Weights of a small mixture-of-experts language model, trained from scratch on English Wikipedia.
Experts: 32 experts in each of 13 layers, 224 GELU neurons an expert.
Training: a variant of Adam for the experts, 7130 steps.
Below are experts of layer 10 (counted from 0) of a mixture-of-experts language model. Rows are named router (the router's row for the expert), up (a neuron's input weights, with its number), down (a neuron's output weights, with its number) and show model dimensions 128-255. Each number is 128 + 24 x the weight over its row's rms, rounded and kept within 0 to 255. Numbers have three digits each.
Before each expert's rows: "gets" lists some tokens that make up at least twice as much of what it gets as of all text; "raises" lists some tokens whose logits its average output raises strongly, later layers aside. This comes from a sample of Wikipedia text that the model never trained on. Tokens count by the router's weight.

# expert 11
gets: "201", "200", "1", "202", "2", "3"
raises: "-", ", ", "/", ".", "–", "n"
router:119136141138196122128178119112127201129096128132124099106066143154086161126113138148115136135113127115161121116116117126098132108094125118093132164152121135092169154111111099147160139130123140158173152133140102156148171129122134132073092087147125132090128176113151144090109153116138152153154097106113121142071078164102109121125102142142116127120105148155105141099128107104123119137145
up0:129117137097137121127111101133100091176128100142115130135110143119124056103137116149115205098114113121160104114134130147117136150180142122109135142121132098130131128110103161134110120092145120133145095139149136090116102118096114146137104091179146145104153149132079159150105126121139130126117130166073153125129140122145132153077132151165140110138136152095137136171147117117113089139163
down0:151113160116160120068120116144113159152146122139156167097149157109147156144130141117142070140121124120068089114156138100187134044162141125128114129112125124170123140169109133108120131178129117133121153084166127140109153114126123114127127134162147156113140092167145129158124173115128159123151110123107148185091111123129140112154130137116099159119103141139110097156157098141122170174137
up1:126122109097146103137113104111088115143135133093087134097135133104134098109134139101112109152125113112128111162148077095118087098112106110169148091140166110146141131152163126145135154116120119122140117108136114138103128144098099100133133148092089139173111123087098143134135096130101159119114105118138119124137124136185138149107144127173157103109125122153114137162097123164073081147133
down1:123120131127162131168162144136119098150131147145144127081064113128116153106121136110129107138133148136079143096122098121123124153157132164112143130153085142155104130138131147138118112144136132120089109123103133142128143090091131176136151131122137112127139138172082151147134171065126132155149155139094115098122088098117078177140143148090166120090148140164137103168139135151164137130125
up2:147126116148124169137101089125108121180107132147133119104119120133127131148147085151140126125127140131132178117128118093133134146153122136128162154131090140138101131151158075180127129101132126143118135160108144098111161143152168103128123102112148152107124132139125144126156138124184106157109153120089190107120128132116112112130133128137123139155134135090138140159076129105099103128136
down2:148146146116136137124110116155122109128123096159129111154153141170121163136108176170108131152119097122150097129170119120118119085118096129107119158099137173113161145104140119098113111147124132139096154113105128153140107136127097099156117110103086116128157128139137097112092147095102124116148154144148153141150134102162161188174141118155105119057129165157141157144126090124129153116140
up3:108159095160129126118118170135133118152150125113141133113104147109107111147152130091153123138120112146097198139134103123135145151116084127155148132109144165127123098134168091132117114093109135101111119092145136130133108142116126138102145093152105116151088135185124118111132139151174155138134121110117156140125093088134090132143109119117140118093151121099122143132094124151171168127141
down3:130119148116122099133131126109143162148131101203119134134164145106131156085139124139164094128115121144109095115107097152180106097144131101119126157158097138110125183176112134104128163152116138171143169192147128170139161124127125160150125119130140117155105077128159129166176122120103118114161114147138160132110139091121110123113135118113167140139135126154133089132116091144139123134120
up4:153145125158136170129097155156105121128138092105164113108112111141125124147095127154169131147133134105129129145103140145145116184113118101120156088115171117108107136121103151105122085168143102148135121143144154127115102090107075126117109147124110109135106084150142124173109109122113116144119156138058103127112123139122106139137105134133127148143136111106105149175144126154132125092124
down4:130130104158129143130129177146114111154117120151160114153118124149151134173117147109146173070122158150155127123115130145160143124129123119104088093107109120133112136108110102123128088166118129132097115142113156151111109154115160123135127135112093136141163117110111126138091068114133139129154130132119114103132134138093072120138166124144119101123119122139128124140086099168101139064119
up5:093113098182108124117108106121105125109114126144112140128129114149134135140125134131109111165133120121118120145117105175154177122155167104127091154152122136135156133093120120133139116121133128142146161108189081173093095114114096125119120149139159108094160128138150091156111079166186144137154151114161102072120107170103114119122160131137135141134111129131104113118124156129167074109166
down5:122110132127117143123152150133124131139106111122116139112140120140129112108120163106138116096159136110111171158121114125104131143099135113112136136139148187157106133108120114113141140117162126126142149149119116178114127139185160111136154120127168118108126121050130145091150167185137119153170133169134078140131130132110160172135159115119106131104146101123129153154111148103140168141149
up6:133133140126137119148124168147071089143141143146116105117121120143135159126188160150114137105112091124127149100136121107131088118112094152138184167159144161078124082146132133101145124100078118107074122131122146133133127126108169168147156123130138169134139103098161154092122132140098114105124133112131146096140115128116125120136083158138152116167085151113125142130121162174114132104114
down6:094119127100120120129129126101076142115135103096086132100086132184128127129134160115146100131141094170146092127128082134127139142185086104113136110062136099105105153172169145134147200135101152129158112133108150146149129119140133109113099092148135076122149178128114120154146150130142139096081121112154130149183114112127089115128101121147148108119148134121109155097159131076154138105105
up7:111150107155141180068100124098145092111097141075108152126093120126155056144108124107110148154159128158169151125137067131186126148154117143123141158082144103099115127144139134146141069127087155099116134122141086094114124111154125090105173138140113103086109126133109108125175089137143139134101109155130136149127140118143166135081115136163139092156126108131145146189096132177144142140142
down7:140173158103178159103178116107133146126122135104125089160122168134136150116129142139118130104094144130150147104124117096114139120152148122136137128119098087098152102141141089109140153111136121149098155110154106132144138165145079135156148131136158146157149104112104151135141147112135131098094107094139113150145148124148094111129151127077169142101172111134124151061127114159121157102119
up8:150073100151129131142119133136123129157138164118137093131150099117112164119107129116125135089137132105139119184149118171169104138177091158146180106121131117146097128105139126212135107133128080135154132154141139093074118124101148123135108126116141128147133147127142177138117124157062106173100132102091161096128140191167139134112115103163149124108132119134097134106139111132154175135121
down8:130113109122138108090094141174177140137150086150182120165139081148114169103104178098151145104086137138137113137136163143136164129124113123105091079089132123111143148123110119105132100138109139144152129146094136086124122122132113115106108132102114116174109141177112115102131159165136166109136144125187090112164123107130149186115216122161120126102139130130134129144142114130164127174150
up9:110108124153094104145122109123114111122100138159106118137170137090172166133147112129144159148129089147116126171161121131135140093094096152144085108100102138109122112179152140086128164109150109092128132159104136093138121108130096132090178132120107127103153110133109140152088141122104131148118118125144109171138129146126130143105132134154127164086151184097141127147132067151158158143070
down9:163110131147164124136137133138126139132127141117107110129116112103156117099146134112118158136162082156123114114112091115135143148143142143118163117125108084111125109142155159115134126146141134122160133128118126159071163124148109134133157088103139120177079159107090096153185142120110103163103140125176113140127129149127157105171115142096129124111133135094106122145113116154155142121174

# expert 2
gets: "°", "- ", "′", "″", ",", "| "
raises: "E", "N ", "W", "E ", "S "
router:146078121121170111106140109134092120110155162148164137101142125116143138129117119162156142096126140158144137196098122133116110103134154120126156113116154172045135095180135154146129110117131143155135106133150109169112112089116129131044166094134169139130106125137137192121102147120111088142109147133088096155104131111123149117123174160144162086097085141124127113127120158139101153139109
up0:138115150127116135155128111131151107112121179147106122132077144104094114131123112167151127094097170123125141125124140085168173120122116151120158122159124137140109132147152103086111117121124105130133092151095154124141126117146130090098150128128139126123119068148099109150142109135167160129150169185081195107108115164126128157110145124129150136170122190118176123107136098135122119107169
down0:077134125168122098093113128147114161145124126144131105129141129133154114123113098135147132098114155114147098117122141154114125104081157138123098110095179149142085114118139153150124134100154148171119123122118081170140147135113135180130138164132116161133136119103139113104141099089120132121157127151117080124145093117129113155158139151125116118111139149083131115101129148127097147110143
up1:146135145084123141114145111121113115129141133120090142144093118081132158144145127099162137188125125159100117138073111116125153116098058095160154178173084156090093114132108124132117118137136135131160113152104125147156088113116154142098160145131109104165118129141159153118109140156074141111144143183157130143153103159075148093107124122144104153136159145110141151122118128126118135151128
down1:154138116083149138139145158133110123122129114113122109161114096113144100117088112153151120119129144137145145131126106124133100144125127117150087105094150079174163112141114136086073134139135138163119157127126121147119125117139125139124142147101106103091130138095089178091144157183136150114134127124138162143151167127090156090191122104138148114124158092123108095125166149087129135119145
up2:138127111151136121108101114125089156180159094139149098137108108093114133137123109101110115128173121133112122170124097136178175139154114165125124129144131103158111121126121143129121104167166110120117160099123150132122087102130120130116161164140124126132121117138061155099175116145147124176139130165095143140164166143101089091147145130088167112155126099067113123131170111122111132141116
down2:136125144105135122147121149080137140120103138096113114150110152171122129127132160130122146139079159110102125164142149174125129106156111097146139082106113140145115112117088128127163161120104150164149115096120174130124151164121137125107127142099107159128143129160122123088140158135154143096153127102131091134119108099154133109169131143114106157102166151129090169117124161140162106095135
up3:133127084134097120151129159099107125092130160141135080114103142124108170098103151065141110113129177123099085161123174151139139113159116125125155130116150115123102090137098085139116066102144090119141156156115175123146117086130115114112101123110146105122113143143184149148112092141138155143148116136112097119134120115097194130117139132173127146132143128138151109092133155113138078147146
down3:136115130109142136142095169156101141124145175121121119127092113088088113091128102163105134146129143163100097104129148164111089144122151133125127104152109149174158123120139163143122171107159112105108117119105164089119151119117099169100144124137103137114133161112080150114096141169130143164137121119122129132144126121139094147117141131128121109114124122116107140171135088132135119082164
up4:130139110090183135154135104130128130206153107133127098149162125119107117151130167149124133109091114105096104125128109189166137103178131090134146119107105117135150117108125040147169148145132154081127117122116151075120105119130075115108085129152142145119142127121132127140118141121092119098121175147164134109120077179102100151129105125142134158114181101092122136167179141169124124107131
down4:138134126117166113138107139097110144133143119142099104120120154134104141123122138133118133103126131119136141136124126106133137155079101124115144089170109090112175117174119129134106107122171118091124113127107103126131113123121131123134129127117117142129151102076092154149124088128138117090165117131143082119172129159109127146141130140111148187169141129114085160102136137135177126104149
up5:150134109138166166112132107114134076141167120086136126091077115135094153114201109131122158109134110125140123117133132130128161154177133115135113137122130105135097121099171105137134136119176162109122115171134150095111142120110133144169142146075139107127141179166132149132156096136128172127127122126129133133099069117106140191149124124096099076147105164119106089148147138153114108150124
down5:132160137152129140161122151147144114118137123111156153131162147145128160148132176133105120095155123100150141111107084128148060155154133138132153091135123100124138086081127132141138127140160080121124135150137094134139145138116158108123139132118093171161096134129184124123117172073129129119106130100127112118117135095105113115121112114160125140134143057154103121105141085126099134124147
up6:153149110124123106104139099113130109111103149093121121165117104126172127139106150128166143139135085089138138127116147123157149149142147142153105106104195139134135121128146129197186137106108080127120087117099153123110106130095150134159112108141109156121108121136083131115127080104131139161083139132135119151107096104162136094121062141135145095139107142142149134182133160135178151116137
down6:148108097140119122129130134119153115137127136120062141130153094120099138146159131145123129102099154123157136100132155144074108152163142148134143135136147130154116124125091083121146124122155169122124154122092177123096133108130122195111121128158142177102153071143112116133172103154154127116105128111140156101127077126119098132127158143099109127148117119159142182162115113137131151144122
up7:147152135112179122112159159145134119147120097094129106159120130098117149094169087172089107171091090127147162140126149144164124113090129104147144143111109100122097130149191119112114113128132115134112095104135114128111150123076117152126162125159150113101153092119139148135099159118102106137156134121140123107156114158153103122109130138140124083129133119085137159146117135174130128123100
down7:166170092131149135126104100133145102117123112157125116156131123146196150131112061112088103140107155149123133100122132169134098135139132096129099175122117120166165140094142137109099119135107169146119144122109123130140104153170150110111188145099136122106149111096136093160137092159124125106107132163120155109137111147090104109127120133134132118139117107116122094066165150125156092086164
up8:139136145154121110135143108140144110112123130157153131154161135104122120146155163150157120150092107130111083092103151098121105161111111152112108125117144101134146128145122152086131171082160133156085105147108130108159124138093130097111139133079126128119158169141145111156135073159081113124144132155172139086135130126147145148111140110151136159159153131117142072102176131131133119127148
down8:150131114160097131110098084158131125150140197157192107144135113105151142099135124158147134114131153170134141128142087171094145137092181108097114120122143099160134124086111175124094126112165113166135157156137116115119149108177124133097152118139117094133153090114119111178131118154167115141123115106126138140112108135169138122095138087126151158116165106096132156095147121126174157135096
up9:167158166147108124150124120080129124105128111176083102185098108113160121146098062133131145119146126131065145123133112097124137142114123169136130104073128142125093115112136109185143145095185102072114135115099099103136061141136100111148117155117105142083100138113175111115145142127160126147113115171125162156162113115116109095097128095106093139119137170132129164160131124130110089142152
down9:123159108132124168107121112091125111113134120160081099143141177144134143157128149136116125128131138145166101150162125107102129198136104116128099116116174141124091147124118093117129130153149111134155154117147137117153125120124148112146162145140150135159138084131138124143121096149138118123112165136130124096131094159122110131122147096122120096111088147153158122109189105123116146168090

# expert 24
gets: "1 ", "(", "2 ", "6 ", "3 ", "United "
raises: "and ", "& ", "or "
router:160074147108122137142110114110115132126082105142157152123103126094107116103183133150140134112161166137146132103114086149102151115156145139135154116133119114119097114149155111178133134139145142151126162155102130129119121127137137153104155064069152137114130156117112140127130150100108149096152158138114115137096137143088128151128088167126118115092084128137113098092112141088144134120109
up0:122138129097115131129102075130125116137111119154165120165138133122106108095131079107149127103150076109111155135128110150170153156158134153170088162121165125127110153133129078122090124111137110135164124158136099132122134123125186111096125158136136119126111109146160174115114085133136131143150099119112117134128106083146120133098096105118163114125157128110171176167113192120097124125157
down0:117156135093185150133136135121099083103162139163129110075163118134134200153139112145169123161118111100133138150139132117141116109137156117115096147122106134116095138084097103080106142133111091140121152131113129092100135141124124157146130109142154136135147158170101162102112108117126147120143138136094132133129115134124120083105147097149129186094178133131155124131099112124135139128165
up1:131159124115132150135116142095140136156082154173145067160126116124118197095068100120136122110141125122100148149104122091132106092132150136084130126122161125114154107106163113125147119134100137149139106136129165082153110154149142096112129123095122118162100145131114132137134119134077127106121138145106133167109125107084128124126119145107121065184139158088113117126084151076129167121111
down1:165130111140082156109144153122111092150096091150115110113135113143102112127162127117176142128111118130121092086144135116128125152132138146099099161173130105147142146081124154105112084138153139163094135163152134182092128118119113150139166130187153152150103101126143166128069130116104128123170127149084110120091171131117154146099133152150148123094163126161151129124099156126136142176176
up2:149153137104120132115148134149107119127125146135122147132106106123150177133086176143080111178097105083148119152129135128127122112116086127149141133112143162107136103156158149141140131094084112091140116090155097163183147101117117136125081131137152149176084154110098154100117171117123161144155156126167154096122113143122167109140126153135148121109137126113143118144110078140153153138116
down2:130162086154114151119146171087098142115135107097089115094075116084146080133159116139157149124134133109194142097072130114108131106123117125084109115134145133144144123100172140144165103117130166173187123095144166127105139160157123129152121156151141113102148110119164120124098137117098109091134079128135155097147131141113158140129132135119149156148112157140182114129144139148084116119147
up3:128099134125119130110108163075106157096170150115123132133121085172150185144162111115149120090116103096161079159119103102157102149083075110124152117122157132116159105130108147134133142119134148127159113121154121125148083126097109147116109134147113155134127126112171116119137127128107147162133042157143143113161162142065145116131118106081115092097153134147065165138174112138138134158131
down3:134180131144136140144070164130147093131134160128115116101122161122184128135118110181103149119105162163114118155149104094118116117120139130153145090156107146155129119114135157115102091109090149124143118088145119117111180076116120124133107131128132135134129108105133085133163136145174136136118115097173149114137131144116125134092133112133158119154139115169137143149121115174159077125139
up4:142154134135131122171182154139156183161135140103120104137126116121165161141154099126149183113090106102175095146126131088125145113087157126081135144175129135102122104118130160107148115133110121116101114136190150145161141148126129089084128130126112089111114126155146136099112162133148100142103130088113137104110157159135101130137164142102145112158124086107141155115128098152122130098132
down4:120111157120136164146135125124127143110102138127105114112104132144138076112145107128114140141123130079101152146141092117114165139121148140153092114139123123142151128109118136153124089112112183141104132109152132158169144151156127153127108132115102126147098119115131131065133149068098088104114119119131141174133108099093106119147147151187131108145127136130131118126108162188137139091164
up5:130131163136140128115125130163185125181137102082111105118104134146137168110104104160132153148121149136131142151096127118116131130152130128142140140139128133122138135083127110150149092149163123110123161070110121136093040196076105123133104147163114129133115118089160086156145128136105085131108153119125084154110112126143103147164118119167122152131138146087089123132119088131093116125156
down5:150122132158146105122126139092129116125115123157132087153116154116134151140133093157130139144127120150130167154118097146165157176123136140094101161106143142089127127173131152124112126124150143146124189144104100122136128141159091121109131110145100140137134123155066086118143105073125118163183120159110127157125062115085084120142088156161122144112107159085141150135095134080127121129136
up6:108115081123137145108155166102072144116109149105103156140157083183090086104094124132107128125116108106137135142124150121183111166137128138172127150136183162113109144138150120083123107103105126111104131098125126173151157155116160110141126164144112171148124099151179143127130128152131162127144101131108143127113162111169111124147154088111123118112115136154111148145140182130142154138193
down6:157123096161139155102145099129143124120149131106122118099136167150106150146133156133082203109125132126132108152145139139122130116108102103154126156166127124139105146100077114180101134135153133095113092094111104157118133100123133153143124138142145097145122140127110059090096143176134144117103116134123121137128130132111144123135160106155127091114086077159122144098087139144128116081120
up7:107158131155143109155127111141123121135146151109142105114134119084152122170102118168171136115140118114120111111132130144142173119105151079117097122141138177108165138164171104141115119116137086135115129145162120124131128124119083058125123148100126135138131122102114155161080127104100107120090123116110092100093138154154095128149153156127114139104097124143142106146127122123115144110152
down7:115129085116149103106133120134142139133107119152120163126106132152107133126175141096126149138127122125106119174172132118116126156078128126137078151133149133122112117138157105129139186139139121149135132116151131088113137142137123134118169128083143142107150118145083099171127163065108101113136146073079129132097113138119115118155153142118111118031132089123153114125127112097118104112101
up8:121124132150159144117126170087123101117099112079114060120120121139173111102120111200102161114109125088128103175102083147129106138120113114115154097149179134155108141136125104123116095122135126142112095082144166124137109107138118114136087140151112101131141142168137090105110109132124093150119115094109154130116127180134117170159128132111142114155153109095150111127146119164121121113150
down8:096090130140135151181139125155122104119124145132128126112132114110139134110106124111087128134081133140134154160126100127099138170131130125124092121117128084169132136110123166098135147114088102136124118167103129131158139123161123147143117101135127125138140148104144120096151151046143165111111201125116126110124125103159128126144140183124127132127143145156120126150102113125113139143134
up9:141145147105143134119152094121199148145128116149143127169158083141121182110126077152138136138151093142075139125159139151180083187115121150127159134132147131114114160155152133129101075156174105143120130146135118087128157134108123101116126123162098130165147147160128132172097161096122133156101102196121108148136150142139145130106081106163120099183133107121122164157151126080122139118129
down9:143093118132136185095150161135091089129140106147174143115119143136153130085139133151139147193123101120064157148157151136121106110133110124118101136160131161109125107133100107136158132156146119086160125147121129149116146128093124096159142137100174135128136130112143154142114113128110083132164113166134142100070059121118076131127112149144136089140059158118123090101108137150142142134114

# expert 21
gets: "\"", ": ", "- ", "(", "is ", "us "
raises: "G", "P", "S"
router:133160126083141121122133129159146059097140111137147119112160119104136114121158109121125103108100109140081158106093136107135156074123123157105128079087144121136113115119129151162126149162149130125129120095192141131110112171136156107137138165127109135178132104131145113147097106124151147116134187118160160152159124130128127156137135121136142155136136139138126154127096162124123150168123
up0:131142097124126154133089080130090136179109134113139105108102168103160133177128142140098118112142057171121103130096118191112160165113115117165156156121139124144127143082143133148111152111152145120085104118129101143117065126140163118156151084152098188138101126102176159104098158092102106127068100153141085113111147119138126112112105129182136111127127121163150130108114142110116113144124
down0:147119154125127150118143135122140145167065133142137089121116117165100166149139134135113166122130094127103157105114160061108091145185112127153134129123118118172112128139162078128122117139114112136139147141106119111089148122139133157151128168137112130102117168132121120112156082112106112101155170123102118152174129118093112111147127117140107107104156131129120121112112137097132180139101
up1:148137170102151137067094126161105135117149113143121160147114127140094120114109187138160058131147106127155102127129148128138104125143090110158116167098133163127108068101124113163120079150049150130132098149118170098153141129107086141139086068113142135136161109117127155145122087142102132114091109178127125131128126111107157119119107155121060107176148137112156109144115132117117129129122
down1:132143123115125148135117144153102123135125127117104109159143100118144132155081167121134137138133161125083082128095139066110137117097136168120105146145111138102138127157136141167156121135158160128151162106110109154134132117113088085110133136111102136124160127102088142137093124133104174134162125119073124153117127119157140139137090156122110111173157086150091130145149160125127131079150
up2:120142132139113133136134121158106156136141106128095123098101116088167116119163124146111121143156104130109106124057130157098128149119131114077117125088134140087134103135126175116101125082160153105153110124093141145111161097138075144123107136164139162114114128141123113120107121166157138125067132114145174157165090115103102120140134129084157127128099139081137114121158088135098064163137
down2:120104091155147066109141132181150115119151153098083124125183126128142149126149151084120134126105129160138125130166121115075097130117143076121149120155159123116095173144137135113156136153092108130085122108134123138099095125114117101096140136088130096133147145098117105063174108133083140085120092103164121155156087115122129125113111148091137117125141152173142108100125137111141170070183
up3:105131144132144155102161110088127123121121133151178150134085116106108121127130138117198170132142101096173113138141099130137163129137102115151090093127175114111147156131156112133133111119144148105158120167142144088125115108108079108120143131141162157112160176168132171113146094140111146136155114204096164117108083151174141115150138114127129119144140070116149137149141170101135123143121
down3:139094119118142146120104137131085123105161106112138135140129109135140075114162121098129099077158109147121129119132128118143123141102131144126115163135143121161148067105085106126080141148138112135114143131101125146133149119129188111157145132141121147113155125113122119133105148100103112147103098105095156122144181151161142096109118152099104131124125173153152165098156038132159117103167
up4:147118131134131112150112120111091122106152164152134134096137136121076130120103157124130147089125170118089120109156137147108153117116086082103135143119151106095167129140105101123062104169118176155118104145089126178123143119138092145097165157152105143124134169132125104146141182125085108136122142151136126112111109140104121152121101088151132150152140129116129112122179127152125117107141
down4:104179128142154128140115111159116130160092127090167133162071129122141130125103148177143127078134131114135138114102110146173175127133077131110136155126105101199150096105107184135152137130127109129129100132132154125167145118141170082138126100178141146112133154116130152160140131133089156131111128106162113131132114125121119091144172132139095100097128123157134180183114113101134140094127
up5:125141125105175133158074136149070123102109145135128121121099143096113152121108120065074100151102110076130087133116160128087126132155123125154134146153097123142111133174122111116116138114136148137152102133125134137183101134149136142112127116131121152097113131108122092118141119142123107147107139174117150093140100097093129172135110174111115111146097172120176108168124104132166136168158
down5:107104143115111119126096135149127144162126095123094122153095148152147088116137148107121119088153152099177148182126141100140144128122157145126111154152163138132131089146125126140144106124138138135175100141098118114114096103097133144141140148129120138104122136104147144137109106133114127093153102051125124145127166125120119090092185101144105127151117094135127135104139104120104153084160
up6:153136152135165106105108108116117116122106086114075111122113167113127121104161111139115164213107149125151116133116147116088121170125116129120118130130134129118162156138140124119168140141130109115107091130123153165112134125144118127108107116126133102113117157121100106116144109142121122108131138135123144133097085160157125152134101129138161123112084160117146104126116062098123082116070
down6:125096091111100112111124109122136089145162131175123133141125126090109154101128136126146100118141145137116100083107090092094116139126139112158203105130159157143126130158182140132158092140153095135151127052104140122118151158123186154123107156124082112133124132176124103112131148128155116088156161121134092079113113121146136137141082116132134100126135142094126129118133155131142100143147
up7:106132123154119173123090150131100104152117085128122144128135155102128130123127116181137140119135116102135110113128157122093144164111131109110134119104139075137143103114151122101116101154107142112094102098122174119160153081091141110152116150118145108083120130132115126132158132128136110176120093135108156158136132127126111144172142161211164143111129122114101103132086134122152175095126
down7:112135138152106163125119104135121112134123129131132090140125151146101110101115116150129128135111121142118110130144113113113156177110113120144159147159091142232127108093151132097148119108128130116127142087144134135122161077131080164177124125141131122142127121139180126122143131055123135106142134086152125132178127137111150149173115158119133126144101176129122120132152137144114135145071
up8:135113173109107218131095141144113114135151154113093131162110094117131134093146153127121123089131129095122128128123131123086127126108112115130174122187166142060160106131095143078098136131127129140154086117160113163107152124126137169090140115160147161128106119141143143165131130163146129127131132122105136126127136128107115162150144169105139095159073164131145120151107113133122146117141
down8:109112111116125185126132131158111100141132141124128140050153112165130169121091147113137119111144147136133106154158141100122139177128116125081118133146137173083167145209108081107128152109134134117167107133099128124175128117159122100133127090124113141117105140127109098148142146115104169117104138137081128140103139127146109110105105086131116118131149105091157124118134099112094090091163
up9:154143099156163109175097152153127164178159108126122101097180130173156149139120136097099136114109128115089121087141101126159107157148058134138105138155099107104101149117102115120139102069128132090138118114081085140126069085131122172109140109146205092071123103101153125135100139126127134138147137130106117094133099142093159128139100123122118116111127109102128136164149111149147102146140
down9:093136152097134169118124143143144133131112102116157150148122117157145105117148159147139103133098100082158145131133146126139144133164114147147105143143135085134152151168102136122099114118123130132123115145138161170128116145163127079137142106145136144151131107138155129153116121143132115091128137138138123103125115124091140123095121144144165139148087104177111137129155125143095133143128

# expert 18
gets: ". ", "\n\n", "\n", ", ", "that ", "which "
raises: "The ", "In ", "At "
router:101112154148134110106114149111162144140154131123144134125115147110122110121125123167115135148128087147122165121116109142095114145133131129163144130079112143129159118169143139120144139099151146126087153127128104126127147102119161134087114122117130127110157121108135130115160131102095094120123117162143139141177156141134110143128112164108133145140102136136089174128134150101126102110111
up0:134147122116169108093105115165093116174160140130102144124173121121125134152109098111115091122133123080093126080086119116124166110121147156117111109121142124143111163127125136143104111148103128115153098110135146128137072126134124133124108132109115088173119126163117147093077125147135172133128122133097097106127092123108151120147107112099091098214166119104103148164121126117099137174150
down0:135125114115160128090145112093085117110107120118137162124138154127105147120132125116123110116128133127173131100093115126114105128120121133117108137165165104085128095133098102129118131157101128124099131110134131113140131139118143169137104101096137080149121166140166145118121100205135164146115123148144110161169108118096137130105155106139130127104156138128136141132139148136114114117112
up1:127163139137158126179075119133121135110133124137127160120119150139131144083063097166121097105144096136113145160115155126110114154142145101115140113126120117118081164122107142165133091139134142068148118164089148145153137111144159133148138124108128111145117124128160145129131155108122105142123162121060131126118101102149123121083123140099105109110142108073167120128140113085099094134098
down1:134118135147141153139127117114132124130154170140107086119110093147115124114135140163092132103084161129087129145083146136131122107160109144143095157116109129173154137059145155111194185105130150105135099127147175143149122140135123124142079107155081145128162108112134149127130100109121112123157140077141133097178112143149155099164112097136140146149129169133105095156129187140136144145153
up2:104074113157127192169113104122151182146175134153152104102134099078114138096124086195115150112143105099158085135149182158112124134139172128135130095177129125122107123126082067121165109112140104128108146135151107131119100141145128133096160131083158124156136139158107141160117078131130121155130136112133111124106097107167143115111197094091147116114123162135148134100143137142103106103156
down2:143111127125111145149113135126125123115082108102149177113135092133126101109117129085139133116152115154104121142093059134142138157136124136129129096098170157158171142177126095130143142120133147135158117144124126154062133138151127117119104122091117129127157099149148135126136150038115124081145156124123156145141113107132132126131119174117136137118114137126173118167089144144121105118099
up3:121166126124132131106149094153105117118142130129114068115071120084128110112124111138152133119103106127102104150112133108152150126114126129150151097107145106124126125147140031140109124143133136127145116118167118134118121076139092109129127139131116130145149100125156114143130074148182111153120122138132115103114129104094123082160129122160118066144108169165152125137143121127093111129118
down3:177144134134145131179113135150114124102165104122136099118149121102135123131127133122110137108117126152107133096137142147099108084175138106104122106118068125179125137123129129126148139116142190107103079125120110131134160141146112096159111132109138130122122137080129108134058140144149112130149160160180159152158159133099125096148130135099128094077125157178062158151113122167149146101146
up4:116146139127142143106119124120153147120086111151138105089138075161143081119135124160091118149140149106129146105104123104113100139104124107151116113118091096141141142162076110125123129107169138144174110112102177118178104099170120174128171120127141133083128158178101135121125120105143127111123171103139112132098125113151126138137103176108145137101126110135126148096158141095138141151132
down4:167124098090148132157153146135155115102130106119118116117132122133108093176109123101170117177120133151144104137087102140146111090152134124085154110150150103125130145100139152141146103116134147125116164103152145116064189116130131097117079121135125145118147118103149110116152110129121157141139087127167139176107152082137132102148134101131145135107154128096167107121150126153108085137141
up5:141127129174136165114154160135101119097139119093155142181105119139156155128154132136130075129150097103116166124109158169158141114115110146146163105182098156135116089134119163121138134148124124135110108087121127111165164129133095148142160137129134164137109146140112156103141154117141146134149106119145126109133120162118131118119143134155156131066126184126128112105111125076143159138125
down5:117158105118104100118176102102146121080146112089136119126120088152106178093155145121103096115115118116164138110156154155129104127179112102094081139115150146140132129163111151136144163095140090168160123154090115103156133144124072151170116107152104139131076128114116170120104155084164171133128132118076106126129112103119082115130120123141109120126111139138153104088182100158153162087155
up6:130111100104169101126078142163115144137115111147098143168153154116092152103076112137141145108130104088098095113123139134147140112134136084110174117168108136127123146130170158201142125157103163116110113104121117106160115119112138103099151092102134145150131163094132179110125158151113098196144119110108141083136120169119129152104151113078118125107129146134123125108096128143134136161086
down6:116142125110117182130107124130084125124110127135130101131105099123138116105167103134109145114083154102152097124117148144130095109123153143123145174140141123166118118142098153144151130127129158147099081117101134152107115152096112133102094129131135151142109090107148123157136136124172121070112140136131095106134129118073122158139152115114113177160141147134142166147119116137117111159138
up7:104096158165139101136106088120122125139138119144096142143114105142152158159114179123157093138124146129118117146145106135139075130126139158132107144144140127116120150129121136169144109140109140121132092146138118125161102115119109093129141121106145180182109167134127142128119126138104141191096126149127128097127088129154118099172115105092104118130166113126083119151128115174171126134138
down7:109129121126133176141118112106116156148086146161136151119120137138147132156142113107084108136137111137156139150143141163122120128155136135132170139127147147165149131154134132167117130123107066158134117148146121081091142133115141139080086153114126127129102119150121141156152147116138171115114123126146097125153156107114144158097137146142126121151074124116146119181146169113143052138115
up8:152186073134185138150108119144155118139113131114165141181121117085122092130130151127109127140127124134096073102124098084167148120109133085143118151190108132138118140106107123143140088155147125123110105099108153132142087124098144145124113135151130111099116143152147135165107103144129121155120116070155112119101126129113109138102149122120165142212103105126104123099145159125127148120155
down8:076090109154090108126145124134145112158174148142089150107139143127139153116148132143155132152139097140160108084117108121085104105174128150136112134122139121132132111179138100125117118182118126133124132125101141110121133092125106133115152139106158111130139134124137136104148167094162126130111132121117104182121124166115145146128133115143115120092173161149134111161111117141111127127096
up9:124114101133096118163116163150118119146133099142123152084160135139078138130084108107137099100110110153084090139143124155136127144118135119122134154121182119089125120096188083119112086126127098137170121176084138097151131132148146079108091152188159150146122135113132151097145148142143162137127127166129138089122083146166109138124099115123159128137121103123143117143143146090137089107103
down9:142107124145152120118131090147133091167113162105136156155125089116158183120157158090136143136111148102140127149088114094113121118089154123127176092151137165172131091121138141139178168146144144183144096090142095114101113128069131181199150160143135143112116157121138107128146095031130103155150099092091126136095150115124117149121116127141133140117121106163084149120111116101138135139173